{
  "n_layer": 13,
  "experts_per_token": 2,
  "d_expert": 160,
  "activation": "mish",
  "moe_layers": [2, 3, 4, 5, 6, 7, 8, 9, 10, 11, 12],
  "normalize_top_k": false,
  "routed_scale": 1.0,
  "lr_router": 0.000419,
  "vocab_size": 37559,
  "optimizer": "muon_variant",
  "beta1": 0.95,
  "seq_len": 512,
  "steps": 5282
}
Below are experts of layer 5 (counted from 0) of a mixture-of-experts language model. Rows are named router (the router's row for the expert), down (a neuron's output weights, with its number) and show model dimensions 192-383. Each number is 500 + 50 x the weight over its row's rms, rounded and kept within 0 to 999. Numbers have three digits each.
Before each expert's rows: a language model's description of what the expert responds to. This comes from a sample of Wikipedia text that the model never trained on.

# expert 22
Description: Two-digit numbers. Standalone numbers, mostly two-digit, in tables, scores, goal minutes and census text, such as 65 years, 30', 19, 1992.
router:606535525565411515457516457488474508480498505440426480538534562494445438540467396474418454435545547518546487491442497484547556469477505515474523497494514493458438439562493454529508453540423465513524522485518486554445422450440531509529491404552490505557567501524585461497511475467424386434436555591444470479553389537464582447481400543445535454489586522508506626489512451556565483454515496455528562586486639548476485439542477524516567487538439550571516435457395510470451422566588455481523468437510520447381417501471535447393447515543488528429519475462506532538436516510474529560
down0:484525366539449520576529456461486472449534453555486466470502479513501471453466438455525600528453563536477631473469415416498511376520512411567420490445469464472549520483577590511449525501522589529459457483555434445532572517480545551541461622475444527495599502505516548475509597530573478469516517529573442492548469518463425490443441476511469463484447469517483418486546553531486529396468427388514450478464559402501531524474491544516487517495528509587564485614513496413481519465491502557480506503521510406485494508460441456504436526463552507455401439535465454510550617583444477536
down1:497561529454421565350473485613464482553478546562473542542490351625535483387542526565506468514503552477461481442480545461513484450548585500408420495464495461578566545582473511493539488474482516470493495536433486534471421452528563568497506591501413499581428519442522558529524363405516438532510482537508577461519541551532517504462472466485453525491542466541479415558382567544553569536518536465538502420402552437524443551496490510551505469606498573504486478547529466444436537456516506451534481469501430519540526534590435471474548547379478520505582474489469428492523562415543571451
down2:450526476433443542526514567390467434486522509529471534466534541487529451456461467517556485474549497475528497534432524530508448554591564468488503539473520538458518394528444514519395483505482526480590495539515519645442547561518502565499524595513490540475549447392484527454451495512475514548558510511503481542495558572398584525572536498519484503500558618500477511472466482446502461629499513433546402534403550538528520512468496534484527430514537525517460532572483477468528531502561517449523445555585472485368506489487416494513471483507522523382526499476480540577445579536459485483
down3:448468553495568492447546524520460507577604516470449374525584617544562465487617522418525567472478517498469551388481398494469539446512474510525519609495474492553514479501496578534505529532552462503530478492549522456469537464592552497555495522458485483562529481432451531442487556430497477475501518441535466509507498485563556488445490518413519454504459517480484431462451474454536439546505434618486596571407469562506549519547494462513358567560402455434502555437530548538553567496548512480444515465485458474569471435456561436495423406557483488561473496401464445508322480576410541449
down4:531468524472488477487536552523597498481393452558490480612503492502454538454536597492487481478498532554424496533491569458478588526472485429483481448502457464450534520475567556465547432551470524466497443493590492432496518436471505479591446615525477408461536489564534506488527504522471488455517500478493490479473465482492472436544477417574545473451537420501504508522572505459483583507583480497492519454527446542526473513612530460480533510418464572504444507411447503512504465453527450474509518593576567501499588487372519509552519469479567463516526558570540482481467521429435443428
down5:503584592498533465367581522577520393469475482499487415467413476560510474452528541495476546439395514487514494503427559459476488471497581543457433488476446528473495512428479375488512528533505582533567510571484513558466515552395499513570441567445455424494468528482556572556576445481496511431514582484403528508466484589538532495367539501506522536407423574598537463483587394435570500510535500511452505390464610425540423502469508502535402515525544474423422481506563514501510507509457469444475366494574539586534460449462505517547519501572557509494539574492447488513549461540468520490
down6:440493490503540483518518488570466459502544535525487503431547531577505514455497518532499521415432483509513485542466441579461559447468529555500435530571467454510566429516571528506434480447497502537419532498472455560539507517496513533378485514616511466450481446514483392592517417535503458492501445504622567574594391442402503468473473500474443571508475416541582514501580441532495486507497427489476510559461539483494488503506531518497494450556511497484556535592576493512409570573476537501512575454560480616534563465520415471468541522501564486471507464522532555587456349442542555534
down7:528476481403470467501609514435481503480544543514543629515461575513546633513427479532543537530506481587507452526568521485432509491513586553563498537445447487485541448464583498458526511391465587586511615474546447468481479517438504635498554415512432522421448511433538509502513465485470454496511581535415545440554452446618540410585479475481468452482586499436488484473559600489450484526433525514518527483483567564512471414514433590456504443510551535407497539503443488470478517494593488374515526504457426558515511602497532492533470532516520504493529542547461426500501562452477474416
down8:515616565483526492441583514469535503506553513454471481573518541550449564473365548505557515449568524410515555517521558541503518368610457527473510467521539471530439508531465557537552515512629496525590455573454467497624538529538409553483489470553553484564479403518474472530495461510519554488437525483505497530547489464497492578536554416467448547495529527536481470463483522380611579601537521490514497536585504517393434453494503492532470515461540599448459506562458492497550372451440531368503486466457505504532441394371558563454413547467502515511506531496514464481546527478447440493
down9:569626433497566486429605513424538543445494532525503487489525551503432466484491456473485478540482533546476483526517548581595545538392421549582422497552466506492528522414484506524465559445538565409494572572464480479547489493511440528585408422542503455467500445535446414525468488501451545444509617435508546463507511528540415421535497475539593437438499497517451471494543521533458514547569583518470512518507447495547512416500484528458502467445534484526500541442480608522436487454454515505442547468543407585530500520556485585533562479493462463551463512547444511553491501356479510511
down10:497500511501385544566481518503499457402600467520515472584508480474422500498564613482517498464434508545493361525491550481510558536473521558520488445506471570455524520541505531449467427538474558468494449481550495502470426571511424527502621470470425445563546544428587545525535427540381540467512512488529460574456519500524525384462520492572550543445366447392491538595468627454537522551615495482511479396490503458496415591447487476476459567559566527458509550464435564503559586435540424540470488519599459498462461461509518452466492553536499576490492490532439535498510622456534538377
down11:416499566492440584462444508537504554505482440447536522447478437568599482524520507395565543475530517563465484472482452465516431489453580505582503441471517533448498569572504490521550468506512534526557568540537472551501467519476478579573505430547535452515441478483439590596548551491426468484462458463456518494548461457460527508547473535452517456473479447547510485617408493442468509502427479450549440550380501452438578502503444508438469592502484509452511516572553580457510514528456482469520512438487564457574451498497466499474433525515528518381542416512489554478481481420482508481
down12:488463441528567477529582537455583481498517534534490491527517476531414522613463594589507505614536506493485445522436536537508464430560612474637490491470531490480491489459415518523567498410448487530602539499578564466325483438481494487514501548596464411553507494519460480437472447463532554493513500566501439499506528423492507556480522517525431527520446502567539534490484508482512485510507554566459449557471557468483495519528495621424490468435479482384459492428450575455530580555431515428465508441470499524512500438504523485572611436582419551472493457412614538467412497503539512375
down13:566564530425555440505555582498477464610516514524522476497494539571489411595545512494557624579476470439453550529526446572510468485401480557490481499567520571496442511521451474449610416512444403496453508582452541512460509526476469426498501528543486537539469430498550467533474495507461405515428477480494452550505453476550610521463530535409638463533535489474579509462519528506475516404466479457470552474530565521450488468400618448541516574459532522510571414587488487573621512505489424512510568457522497534465542497482500534429561531456513480446501571415509454448565417544456507535
down14:467503497470481405523532497643531530491461438480497427565483487430562494503525493565526622546519507447460445495504435506474523581491530558494502582497540485488571478547504501459509497402542403555456387575476517520422516530529544479414483508420575431519490440493504470432460545573581551422475476484422530469486503554542571469471481449469590595490507478485556455523456532512579495461404490543537390591375488438574558423563443502540491572583437469493415404444491426480433413543526533486525542551428550545534526383503564535470543473511536527374504515481499468507442581469422527454
down15:622556449458509448515468549456531453501570437465411534477438453502532491555489557542548541495544469492596579548562509366481491541503564537403467551528528506513484553383558533552558502463508437417527450414417559482520434484547481504512541393561599561470538538460474454532435435556508427491448540512423488397518502442405455348507491558415490554493487476564474535441520541503494609546550552571445448454551480525479501463614561461502494538447463573521486455500499513440400443536634472575475473456577530523568420526585491591464507494502419547537574498491508491588463566559458506513
down16:478623465470413518512473528477461557455552439454524577588504493523557522420425528480528500419547545520525427434439482488587458525506525456542441452564547397550543478548566665410566515380527478411556410554542546496488470534458508463451523517541537504485479429454488521439479522500502556411519456472481554574500543467545546544430408453483494538532430560519492430453455552503535452599539497540471508510468488483488443510421422573450669456444536438540528478450509471464602497480497510515513446416423546511514538435507502508564485493500495539584514511473493540531510503475503466471
down17:559525583533502459476474462542522478443506521529533468570407490494562519566482623549482446506571500560565531499489494557539570451569492480468500430486515509438362506506413462510582513432466495502585469569472501570516495467459558477443617513513432473471415578451542500413465573487505461547460580500477474394520500569467557442466584588536395471439524680592568545456456465455550523481470431575427516478512454512588463505470502510489414571449537472543528473519463566592440463486551457478537514490508424471466506531515492446453552465579502447633588427534597437429534540543535551476
down18:492563437440468492528490613497521528478572537498556554529533509489565546477516556397539424449441591509570430517427558516583527487520499518514520498476519426452552591517500500567455511442575506475497503575425492500519450534483505554533621468578515490534511441463533478490545606524580516484591468604592545503485442594496566469503406432421382493489400536556484524600563607467498512502574404454456618571564448462415527541428507499392494498437432606579494542528570511529522434404542565545481498556452496435561517515478458589566578550578516537543495554409528461504514472613473479462
down19:527429441544423487510529640499532473577495470594547544551553461413554486498432522454447539463498431546558520493466487579511525436564586511575455495512479486503471416604508515450560509492482493602471563511498539541502496552505474468580534433515530499489509440452499510510500482490424478522476594518536622522482514548408404359544522587494401520504556471512531536466458569481521534489536587509401544634447505510559580492568534545601539608495540453477527479426505461430476401449480455470514508418465466475514474462510463465516409543483546506475477550472468486499478542507466506425
down20:540432513514436451410429536473440503445512402539460545604483544470512503448483470484472452446465439365505511561412515398440490554526506467465581538578484496495601489509408470445441554507550514583505480536538424461441416435520477510562433443546469465530451436529508537491428530572516518536525469454565543533496421451373514489547521499524432507554461403510517536423478542470563452551401545525491508478410443538431561516519461523544454603565515453548522472523582495430504455402512488479436552552548421474612485452423436494491494457583500526442397362481477473574471617505452514539
down21:509461468524474420466511493545498461426484476462515451493524580514478480537535403480611530569545489501544503520412586463394444483540402591502522567544575455567503475469491511387479490466495426554498513501542426427512480520436460455537520463465502495549469535572520544514455525546561427490526478368530562524492494549564481452533467454496524529468486494487470507514513457539581404463499480526545483468487490450496512469474606551576535568453494497449442483502530519459482517486462535562504524463461430559538477453554421407474509460525537550545539462524478378486543547558516411486
down22:530479474528433460520592560420520496518532516531441488509519548449481460552478525524488458496460431517481521459465591551515569505434559471540534495486489522520527483540503481535546479467526477525606522549484497587575431585315474536498475444543444591487568363474517426515482518454481493530487552555418489487498443451488376495388473482506452527410452488467473455470541516495441557523491513414491568547507458526496472518506475387509526594590466573501544476458515537544516498445409516516420534516482488483532481513533554583477404455481471515459548465529412556461558577533531465522

# expert 17
Description: Year and number digits. Digit pieces of years and numbers, especially the second half of birth and death years like 18-37, (1885), and statistics.
router:595468578549510560518479413410507543547464495541517442464507473552373475499551563555550509487570539462422501480538501477560573616525510516502548528535506606449402527572492480491452453488445476582489589569483541591515399530475525541520498537574469521500503553536553497460504542466494517409572488440462536464522542500502468565422559498527412504494575460546413504587591580589534504428499460464456495440510463510449457477486532517510510574513548596572489466501427421514512552495527565553492552494480425427530493549439563469354504472586539470455483618550491511525461429575508462495
down0:497513408442534584455563457447504540466526630487548578594511473502499431483536582509478486463489555539430588567505458548561460474564517482458483496582525535581455560479580583466456571487476489453545404491516477476471564545480459450513537483510447542549419427390496517546485567504485424516507498526530687468487484491630537498488430574508509587495479588496522469608475529446403528519598543424460476457465513483549397518496461414524523530482452472475526558542513454521459498477433418527418438549509451550577440497384494509489548499623493520499548490525471433497511579517423528555
down1:467562514598439374516507483528455477520462482471514482534597500468484573525446486614469505505562543418436596510518618511552432584490544473565541518545510503503547528522530550409483492402555562564498537476446462451462484521549433633461505624459517593547495446529489470506509569514484510444499471520513421516465479575492487589528433560442453569457480494484466446451486531605536424526450515478537536548431408448500485420543430564482550471523445527583498586499426540507523426532510516444392465495497506523492400556533562457494488532572475493575424491534422519540508497465571436442
down2:481506518511526509501587523507562486492496508476444458508458462476447462531521578444445437485481443585561568472519467532399455468488516464615490503452476436514414496452443503487534546558565534485451465416380495542457492623507486438513470560506433488511523511578507513540504494566556550545543543464394536494445561393551465449570509478468498453567390473480555421510498478555489493510592589491443536450566529418472400557434510505484495571483587540505493452524434454432617506519522483577601455468489567472383495433446422489475513468515528461536521514451436413506472548494529484460
down3:503528474490534463586544578357520419514456528447493507582470496378459566484427536483557607425588621480505509422582543620471468395505472434521454546443455538541496443512451471426551430514518474480419590490542457483503503527457506459488580519513569445475434542569477525548458478529517490551529570524474463569573541496555472534423517472494549468473553440513482454488434489515516545481466545401463371572548401567574471591569501503488446489499476500448491488557488472496501532480488538449465635512534528477546479562563480472531484523558433543613514504508472495499549593467551577512
down4:494488507462491592429489483481590614485498528578554472476562464480543537410532499510492561395569469420442529515516490528485421433470483547460499500475553426487580487591572511511508546529524514421511518523423473565549572579515514502534422415524546447414517473452462514559485515473479493525483528502524415443497453480580585463467475532603588444466525513474368563570480552451506456490545576587404590508365531373566539511507437526454402405514445506504469503472521430512496548497526528461530501537516532489446576489411462494558509484554441470486473478533459489516474528546443506509
down5:552480482505535514439464444429457503519573564537464468537493531482569500516450497516588527429507487488567499481526539469464494521482470507516406514521527543528429414554431457475432555523449517509480490524448589494546485506427502429502563449490529578497505516439488518491532569529472484520466601515446423401559488461432470425588469525525517562539438557631469502639506565472470457490642477407534580505554436466536509496461524561460517491389524495446514492420542587519580466515509478499374511558461582498455585584535558464519508472503466510499457376488461470453539536479493477446
down6:481491472517461504499523484461427552586492424517534480456503465455534475559479560500442397431535477482463504549499632543549455522484478410385423505442535465351558471473508456532675485495509510454492456513545454539469498503498492487467472551492446514533489546543568404419488417510546514508529505536475540571550545475521504491483471442547489491510533546435480537463479570438507581461516523444590600481502504435485520447512419426538542534565426613441503510555553509443458519485577519475486566440508472566507504489459464504521506509513427503566411573462521521496423474464610500450
down7:500436601485528509504437506524531496584504507524399530467499471529459495510486532498564538504439504423548592603455519607570421438457564475493514528476494466500471549460476518519531523493493478442459505425541455508522489558484434510517537505441502453574465537504509511564483383549510487457408598484397537475423528426471416519488522542468441458419510588414487521516558448427473511449563472575506539429554477519501490448523475433628553514426520530603413558556350483519497504535478566573469520467534521447540520580481542579516495438446519492475497543431455453516575539508525599528
down8:526417400487506580602572542490412439560547529520580550502581467439593527444558468589494563516463399466489469546459504510419537549453587427522487579489488517576504489551562554515483538463487458454422428523401508567446389484496567435516534559515479462503487446506460495518464486474519381490505483434478483527533484479484496543494566454541604506481505482440520423511423526546478590543434544578575452515518482507400483495502520413486455572484468522455493447490540474484543649502569498472579555473514477534520576547625500535481530454476450537526489469436489520530478505416467576477
down9:551466462539522385569499490524414441517408464545465506563500549496509487492456630451499490377477596451461484443490435519434556486419446428455517507556506494445529526527448587511586472565510462461480540498565598485464542464489480534512381474508511541518463500550482492493435590544529498422487464615493443482433540464474473546427473541582418530488483502490491574544589483522470459449523458519510467436406530439483554461470518556429557491527514458437533464498508396453513511504579571431505497453428477485413557494541455498554535494572576423542435537423536606478537552433501396496
down10:477494559500528552420436511440529469407421445516452567528524490530492549516554472491527453480535414538502519494533518451492408529492528522475569428459546413607564565525438452499463498502550467587478614575508534428557475548494448447459442475493573463485563605505563530519521517565452462578401418499555538478584478542511555439463428598529580537398455448561505507454395558517465494478547412477542398419448493554539457471540440455539420496417502539433400493512502594416507584440559459570481474617650398597574468507628486534569466506491533511493562501522521484448512423498572528463
down11:424391461516476518516487515421463534495508579556602493478450536539486575523440541477408502462587425428439515451459557499442537524454445541470526494514481504570519511428580488495428452432439467533456585552469444568375570552444525480500520470483532549464481549348477425543532566535466572410399469462445541489517480534484520504472537510558560521527565523670432528406398520572503530528480468538429483501510466397484514431423481437473487517505433572487535501486425556555558556372454499472572520492541467430436514424471474474524455606553520606553530456497487507519531448440500503485
down12:403610478438636487485481506475503554446444519492431452468438458446529542464463427538508470483483522479506573561465496439487420523532436500489601534428459476474481541469531531467529589467534471471577500493447461532458407448492514517561560567440559527530584554456440466550456468455505469480442503448524493507526384491483510487397471534592551390515422588531448533508420461440508505474594496476651490544456453492472484637425550561466527501498491500514510419545588600559429465490550439486617447547457599519588511549535404544529478456509538450502548518437478447515508578507421481561
down13:466497567551501465542562479585531520543529471428617447495492476503471492513535484543501574546473511505453483434538447462428396462491549489374465552493414395534469531460471499533483495499428524444442551517413625603548502486529552415521522520513442502493434399423526564427548523562420459689511565555480465487494413578531509572467483527501471521485415445529586572479471504425414587536471408473583549541490500486511440520458504457500525508496569456449501568408517448621472445475507532482463464583565465483578482520485505534467540460485514453448458502463445437426497517413443476411
down14:511643492506449507527556503542559439513490488532465445437513478581491460428536481451544527511539429536554574528572406494603593428514436545410519494473477637472535473457423435534498529462488484488559500421393567533462445509581406490450454448576490510476460487549507510468536475554577472478427558487488467500550617515554604431513534485439546459444531569509465507519440633472477584502625528462494436536450504536395526572432471494520473486469497437549573521481511500450493466560529435570519566447503360524440448486500550570482549502525474485410579519426589369567492578465410479508
down15:377480550489361495490434526531468452545572521529414536312539531530560494400500454509555487481583461534564531427532493508513529503539476499504533523468552480543498469557452553599562589506556486489454437539664505484448518547473451545440594558463413444446565484507454508489610400515504565500446506441432448501463501513508528531548592494497494534464495412460561482545442497527624433508524540516475442495505496478470516439427466513485454508380480534493459477608616490451554425464474531544499478507424435474464507602463497486502453425435606562514507481495511588506534439548442473447
down16:486522420415469470487433377514466428457500500517490519545464516482416561411441440445464454490546412511466451482456489531525507514510452558509577462527449527466490503483436599514482530444450569504549559499422514462508503547574475625353512458438599391518507504572473494505558500517458482508508534445477473511439485505461445482588491515500480407492434541618350450524516431508440534481501476495458481512438455466431511451400491509474555547348472523519486444437502503534553402510541528538506494525552507470515465524456489483457439565459483517474498546477484522396523484465502569352
down17:520458546474474579382510423475535537478489435516538546421503461446470486582543515525485450475511500493483591463515576361502376540512534547592429494532615497556513533475514428593542482444595494519415527543489524618479491456452477466543486448547512450459555559459472421471497485508519498493474607472461416514596453593517436488489483515545510589520417493541509593481523515467571548501508449494536554438525480522506449478562503425523558421503515475530531502504539404499487415445526481492437436444485449456545454545495463463504470525466468412505633486490503562436405507510458389431
down18:539540432453448587591495440492550560495594486601563492389366548492583473450496564588535462536621476553479534438534542545502471502457487493356502503542539475567511434525468440425534572574527554543577473504475454570509541482496431535516455522474479564482516492487425524471496542427605544508535585419433512505492443515509494549495446483570500558493435471477553457503500583422556470515456508483618504543508499458617477625423463492559474483623492471539488512562516524425446555419482488526458543583542410527457557481418464486500483472435446459494448475484486484507572541507518435489
down19:386531599550469447467472543563499439536566514507554491585497476506500558538516460536442553526526517495506521459572446531421501480441405525575453446461463491567491466475465486522456522535587544520489602510396528445546492439456485495471495542363380530445436474421486547555465528404387494452473587566477477553457539484507554462495427501421534584495469481582504519482471496517534405466408516492495437493548525395476464590554521449523544344589404479529392486520638502500564533583531476497515524472487494468552537499542486603559531427547516545528553476539495545509541437445533593529
down20:450445438548459486466448548406535553560489522423465475432455506437518538527519553531452449513572461522609487458401488525556505459575539498500499435413473481563505575567458587489481470493517503512540448560559501498404491439572545513480520491433461564573457471498469505521495442477437408380530441498503543508542472514585546482419507414514508553415466477489373456508497542453501424556595476434471467513480547478496497557419415598557515503502473481534455460483498570559478492428484578499492467544487568557589487563576526493510502513526419531506456566450533425416486507560501478421
down21:545436494471509454518482449440395470477520458439449468490504445498475401565545408465520544493562546525455524595466446515504387597553478525469491490444497504480537538503534401462484425497436414364517535445461517519486528419511471549448506451466519505432474458486470524513500515519509464585488466476513505480523495489513513535594516517583442408468450485402514560507398518601531524472560474501450436499440557533495406466438544534487458497477566504560477529457488526518443444527430450427511472505489468506606488518490511560479534510478432467459512521532514483419523473517412561487
down22:492506456526565516572587554538523519466435486595423455598593534415549476499481527548618519432567518470431424473539542548400474532532403505429499519599543493513517442549562441522524487542535401525572470495443499481507548459487550467461484416445430564515512525456627503501550554524376582425520483538539625426465426600486523477520445579539521562576443569518467493461484512546556577477498581460429562521499538426534453467504533445445557525519564431527495544593525592556521442445569542493474437501498540516558502535454568493471447523505451542535541518577531548545559483472543453489

# expert 30
Description: Counts and numerals. Number words and digits counting things in sports and results, such as top four, three appearances, scores like 1–0, million.
router:507474516561481545544500505529518508536461583490426492502501512442479448583467496473479493507433487419578455542535525487560463512529451449487544556498610502499461444537579385595507553448540404565492432520520559514502384443501545464490462454481512486452498538570601430443530540500410528468458677581481438556594549562539620453463549519432577492464524525591484519537498531531478487482434496493555511456499548514472448487546553480597383587591491557631513506439459518482492449572590469506521584436503505458459459539463579480553427549488615505435483497452460455470571499525465508576
down0:584525467481441446523421513604468377491520460473496440412403427531515413484545506538438501463526505519495459485492558530388536499559483455485422469561533475529544383549440536447490519533542457529450509451453505442517553517412505464527530452447488504479534402524450428479469521467538564553539539450478495506471447461533488503591498522508495540418482499480433541613466407484469546480559469431477441452462504437469494487580582576551484439497465518424475428560550473560440510479461495518517521394565444486487481420546528511589540491434559442510546520484501483473539507523555354572
down1:499467411462449501449554506484591438503431435555446598546522615478438444504498481446462549469590527443468476539433579556450475574468561472426550473539541458432491572455506480593494487471497495525538535564564398434478533544500523434478536385560393492509460493490473565533551479502470508519470471483514496434593478400456448385553521496490555618508480519495445495477399476578544543479496464477481443475550559512555554508456510533466480436446570506506481409478484469474504506463512478573523524432500518589520477551444383571437483554428578522538567415493494553433459432554564486493
down2:469496453485439515487481404538485442548468492496557525541480527485511420489517562662498496404522461509561449501538514523531456429521545448469486464531457452510488494571453468504459455485536427531460425489550598559454551459547469475539433611444484505523449445513522543519508460473412477530548500568457598453462468476511505467539526479537545483524512460468523511516476511477513525510553493394518436521584578456494613449558482460433484578518501534412492553466429499492509513478531479523524430384469507511546585530593528440566543496493539587486629458471403537436478476557513541530
down3:496493427485538492474509443534549475536570612519477484584433536543466468438478480513561469570434539508493543511476540549428482509479613453558476492429484578482631510542499493496425483523559496596500552538594468515511555333506503552505456510422489467466605534536491554429514418521416439475514533499508438530497471564439547494448488442449521537499426603579531483470505543469512484407436546560519564468462415607478423548482534547546481450461509499570477487476469462461515550480473471357480528474483489471507472435446503404473520492518541467554452492516528488506499536498526454623
down4:447465550391452508493458553514445499573521493508478534539556540454530504508518584473556468487495514406502594470520577540448527391557531457570524502427463481519457540456476516491488445441437628548476489457539454549472540506453450511423550497471558613436532477491534515525420497525485538511518462588562416541498497434476388476475498466488544534444442494502541544530555425510437493573457511549443524501510501493560586508496537531501471486457527452459458502397497490490541334543591439510549519462508541577471511487430487496459597418494499439572494449585569491601486594519485505456
down5:515543477583450427503519426456490445509525489461520549408533535512529534494518369497482449481481640509504560485486488541457457443466454523530485492480549557439579568448464419433517530459576481508464531579529517527389463609529466589488473491536563482535430389481537469462493592586554427497490611494444491528490533592569504448500470498548460547543566505532519515515446567532540450475565512469492481472581512550528549514502511535531391529484397502501549471449557505533499538425517434552523584456543485575563439494497446572626436509411487505477439472528545608410440615507465416500
down6:448489485451461562495556583634466425532526504524505580505555486507476546522467545425431511495513425489493437506472426506575537514463496451502490511585508476520459567524552486534406547472529535444479453457384481505551441498480480377452517492463495505572454494505549564431510521466524602527517445608541594466569481453532514563583581499468457442537539428527520580512434562518579564473523467480463493590425538513604481589595566526622493512421486513506546573508516530439544589570430487473493478532619576468553491445487538519487399535520493570368436529451505461458492531525518463569
down7:437401487490551539574462536407501375528531451490416550491569424557578462548592472404500461500480630500492545486454603524554481428498496600531486544433500391582420484527479496457433566448551494463490536535625527494500517567552482498457531511491491531596487501559528498417525499519448498468538476458394560482515417403560591531550541462479557551507448538483513473396533572582394453511549475514603406483502560362454513540543488514495584457457547532542477467487482499532544451481410491553473482508483485422434592440435550482459497506519578515509519480554540528499455453543436454531
down8:539560586502461489569511493619493462552390509553505473457573489499492473539545553423456510557449493491502532437537465545469497514443514552502465435557546524449493495503519557489463469514599509532405557436458500471553521554544555571523533440511430480534496596527495481520508491534509458613436395419462460492445467488494497461392599465502514448403479503487508397481530474477517412488570436482488505502448427425512423567440495498407432492570549575509501459544546500557531569454552511588550466516491425540541386505463598498444431461510486393516494425458420544437574488550501524501
down9:493463526491569509446486550497594482451459493431501479472540464443471505423414563508604524521426421455511583462466542481484461460582483524486507401486491445471524410553525549542443472546479466387542503472503506438494613401562451468454559447515480467414533485502553501516517539540434587514549463434468471503520529538583533515414477441505553482479491494452459498498464407446479379501498406489511466565451536471506461522500503494545515479583464503511516584487453565503535564504590442476475471496482524456553546563584516570533535519555450533450560491527449504508569534525568431564
down10:445569571591458515565516480544490533492474505541436448509511551485582423497508577495578552531547481491459503480520508463574539469509464566427481553577586524485461533538481516555531541524468392523459499510368513519593512463454455416508498401580469501410483497465530506444495588451426504451521535455492466481473451549621527560465485524444505519497530453389419488509504493408502519471488493537511482607528401499465415495528514545468501475555517517563556516448566467531479487485600462581523609392481471463451417488460502502501551507510544437528451601552434404465455525505455464502
down11:522301437427557530491432424470494500537603492530485533510448468492529533471520523518516535475537469431535477472415511535588594469542418482499501556530587394629471531448442530489488523458416576515471449524568501445456576439533516492461483498550450492555531448487488521461522468435416418489442575492512443484495443469489487497469476488513503446495409558496549572537495546553492395655553544488461453428491518491469536479465538484499499433451473585436356539418453589536527515456522480518520479471508461577557537550437522448517531409488612517486535422507520558457569549502577471502
down12:527535400464463459560459541481502464500598575575445536555465480505522526549384515446505486437540487502528474464505534507437437481483621543487445483429580594456426451549555565539539452579527479529444553565486528472541459529545477487553518405446427555398451559486506542451601473547479395499445394546495565501488447523512340522485602449381480452473519486515395461435504480478459472501533558404414516508553553427513509519477563515574584484554459491467461482504503611494409532476487395508453583428457516400548505505501508528523409550504372576463485590596483463479558435463451502461
down13:570487448526512549476539544498460515452517535504417611455476448515526396412511576532480540476472507449565526467514563449500538432498530502485514439500502524500508514478473480403521456496533457451476459469457494538574497509412474456562567573465471449419547403505494520485455482463520600493602468458524595562579549471434528559561535448578496445533442552562424460549530477424567502471509550537462509468519543442506481521436496511484455529466486561528475572543448522445525457463484506543479636492446511503536497521457504341558402483525478530479621612490409480479517476531548519399
down14:405518476508542468392414505490533467457458497482502533537502512459407467491504488471534525534490528404528511496490420454649502491439544432476450557530548450509576589518539444436520602467546537428427575478609439541484522419474532603434519464508434448455403502531511537509485495515499455438474465518502474470460526495470422445529481422560503564516504518464506582441530523527467450467536557461495484441568437567531461587502497457450441507498429552492393482466556529626464499444501502491498424526517490541552483449574581534513501644492551483476508446496493551474587482500473482507
down15:487430520454367611554576483524468577437497507502521585428506578524544595524472569577516532497551453557477581501480530545506475575617492553558588438491483389583514511476465504575523531555461415480471486519495548561478488502498371565470437534459396474484493476564535422519512544528455593513516443517401508547433472524552503470523476563482460524482509406516507372469484567540447430472422414518545512439427424479540483433512470516463555553501456628522464502481518532547526587445473524488456520435535433496483542422428501500570543484493535566504519440530429481453466551490537519580
down16:509456562542499461508558600460542464482534441559498451634465471585427469460530484469529467439563406419493528542519575470471447463509447510519469518422471474460457470461441352466505514514471447431479498558524607556495535545658460543532505517481494448531594477566541582432525479535505452464407392477516515542629420419511446506492522496500445471449456457519390542476452501478564580572490467532458568429490462514522459533401532468544531498522477410497401447537600557542443436575507616520583487431550551501414502488587440511425587539420475480539496485468459548542441523532503504410
down17:537452503473443500414410501493508583447497459438481494486482500469506494442603575443489439471568556579401516486484457492503555514470483566426489505554436566400441487522529573540489474522521432538573506494529523464479498547429497441462501398424473434524469447514512511598503637427479469497556445559508492478500441488462501530529426581558442478501488485533537460499524434492517504539515478452502504434516578412588425484472503549589434513439512516471467480531518504466491519554571443516549455421473496452451557477561423563468527482513454473527517436505400535549485486495544382593
down18:514509488483487466537542498490440544581466452511413528641557503578550443502553561508478546426438498448407610470385572382462489477517536482512466397605453446465515539368504441547496450571498517482555558463540483570511437520428491514509448570512450497470508499538491518521473509497465490415438540508452459502486490474504469513559519618482479467500490480463412486456369517507531515507498509508495548475434440509528521528480448591500489435565599524456434478514450559673486531456353538516538468454521454482475539547445513513417536420534491577591467533500509588489508533505456498428
down19:545485510498523492502451568503531543533438602546395446555424496506598529456514440502540425517549414373441516537450422449606534439589463482402522527442502616519441444486482555589580452505552557497428508505488494520519481497500434517453513408546374534560441412529555428569529433477516448500536501470490548536576579498504554530555526524502577539420531482555526492451529541487399453491456579459415551491467367484498444494468564483541550505501496525494486556403544568517518528460626490482542595559500518478521557474469407508574472512583479482512490485551573438458550526522471524490
down20:504488510446444490485489521477550439507502466549492512452551423443509459529565546500561539517483501537447478581459405479463510439499510474436467520612488504465461535495540400466472523457499513549465450608535509494539408575473483487467479527512435418455549521517470536471548476452500540480605464532538536505558508547454610403547489502549507565512452484461468512410483422533589536480427551490624494504537497404474566471605443462450441471507503522415446546466534499541579555489530534522387462521457487555472536380466551532472513388537496582505488422468565542425510476380444562518
down21:575468473586452395444560483602488540406499501534468438538548424583464641445436636500464439586520543501487422537517524435505562496482459511527522510499490572477506511467549524456499586435465450509533561504547480477518497468488578443503490485467519454541395474497498543473419553486481401459490476534551536452492433534421467496505536560494484563443470502524559425434569544576553429488460528549466481482446478553489541324507432445489504460444503440510438542481480554530480496513492520465494483482477474541519556441499489532552566518519516517453434497426551475537507528460532461549
down22:579475487464471499423432502476584520461518560431584479461519454513576536517512410493572492470500616541479568448429543441459461583500568475483467518547518490474517546486441478410543388491542538551506552547575601575538477444539552474543466529470556644516490552499593540448487519518547466462565511528591452495487475553506473460438518479519561521539582452524396532555548582505474503529424506610387496455433580426507460409445499511515453485478486496447498564508567586505518418559549543430498464498566405555478502442488462594473482578530513451445469433433475561429533515494533510526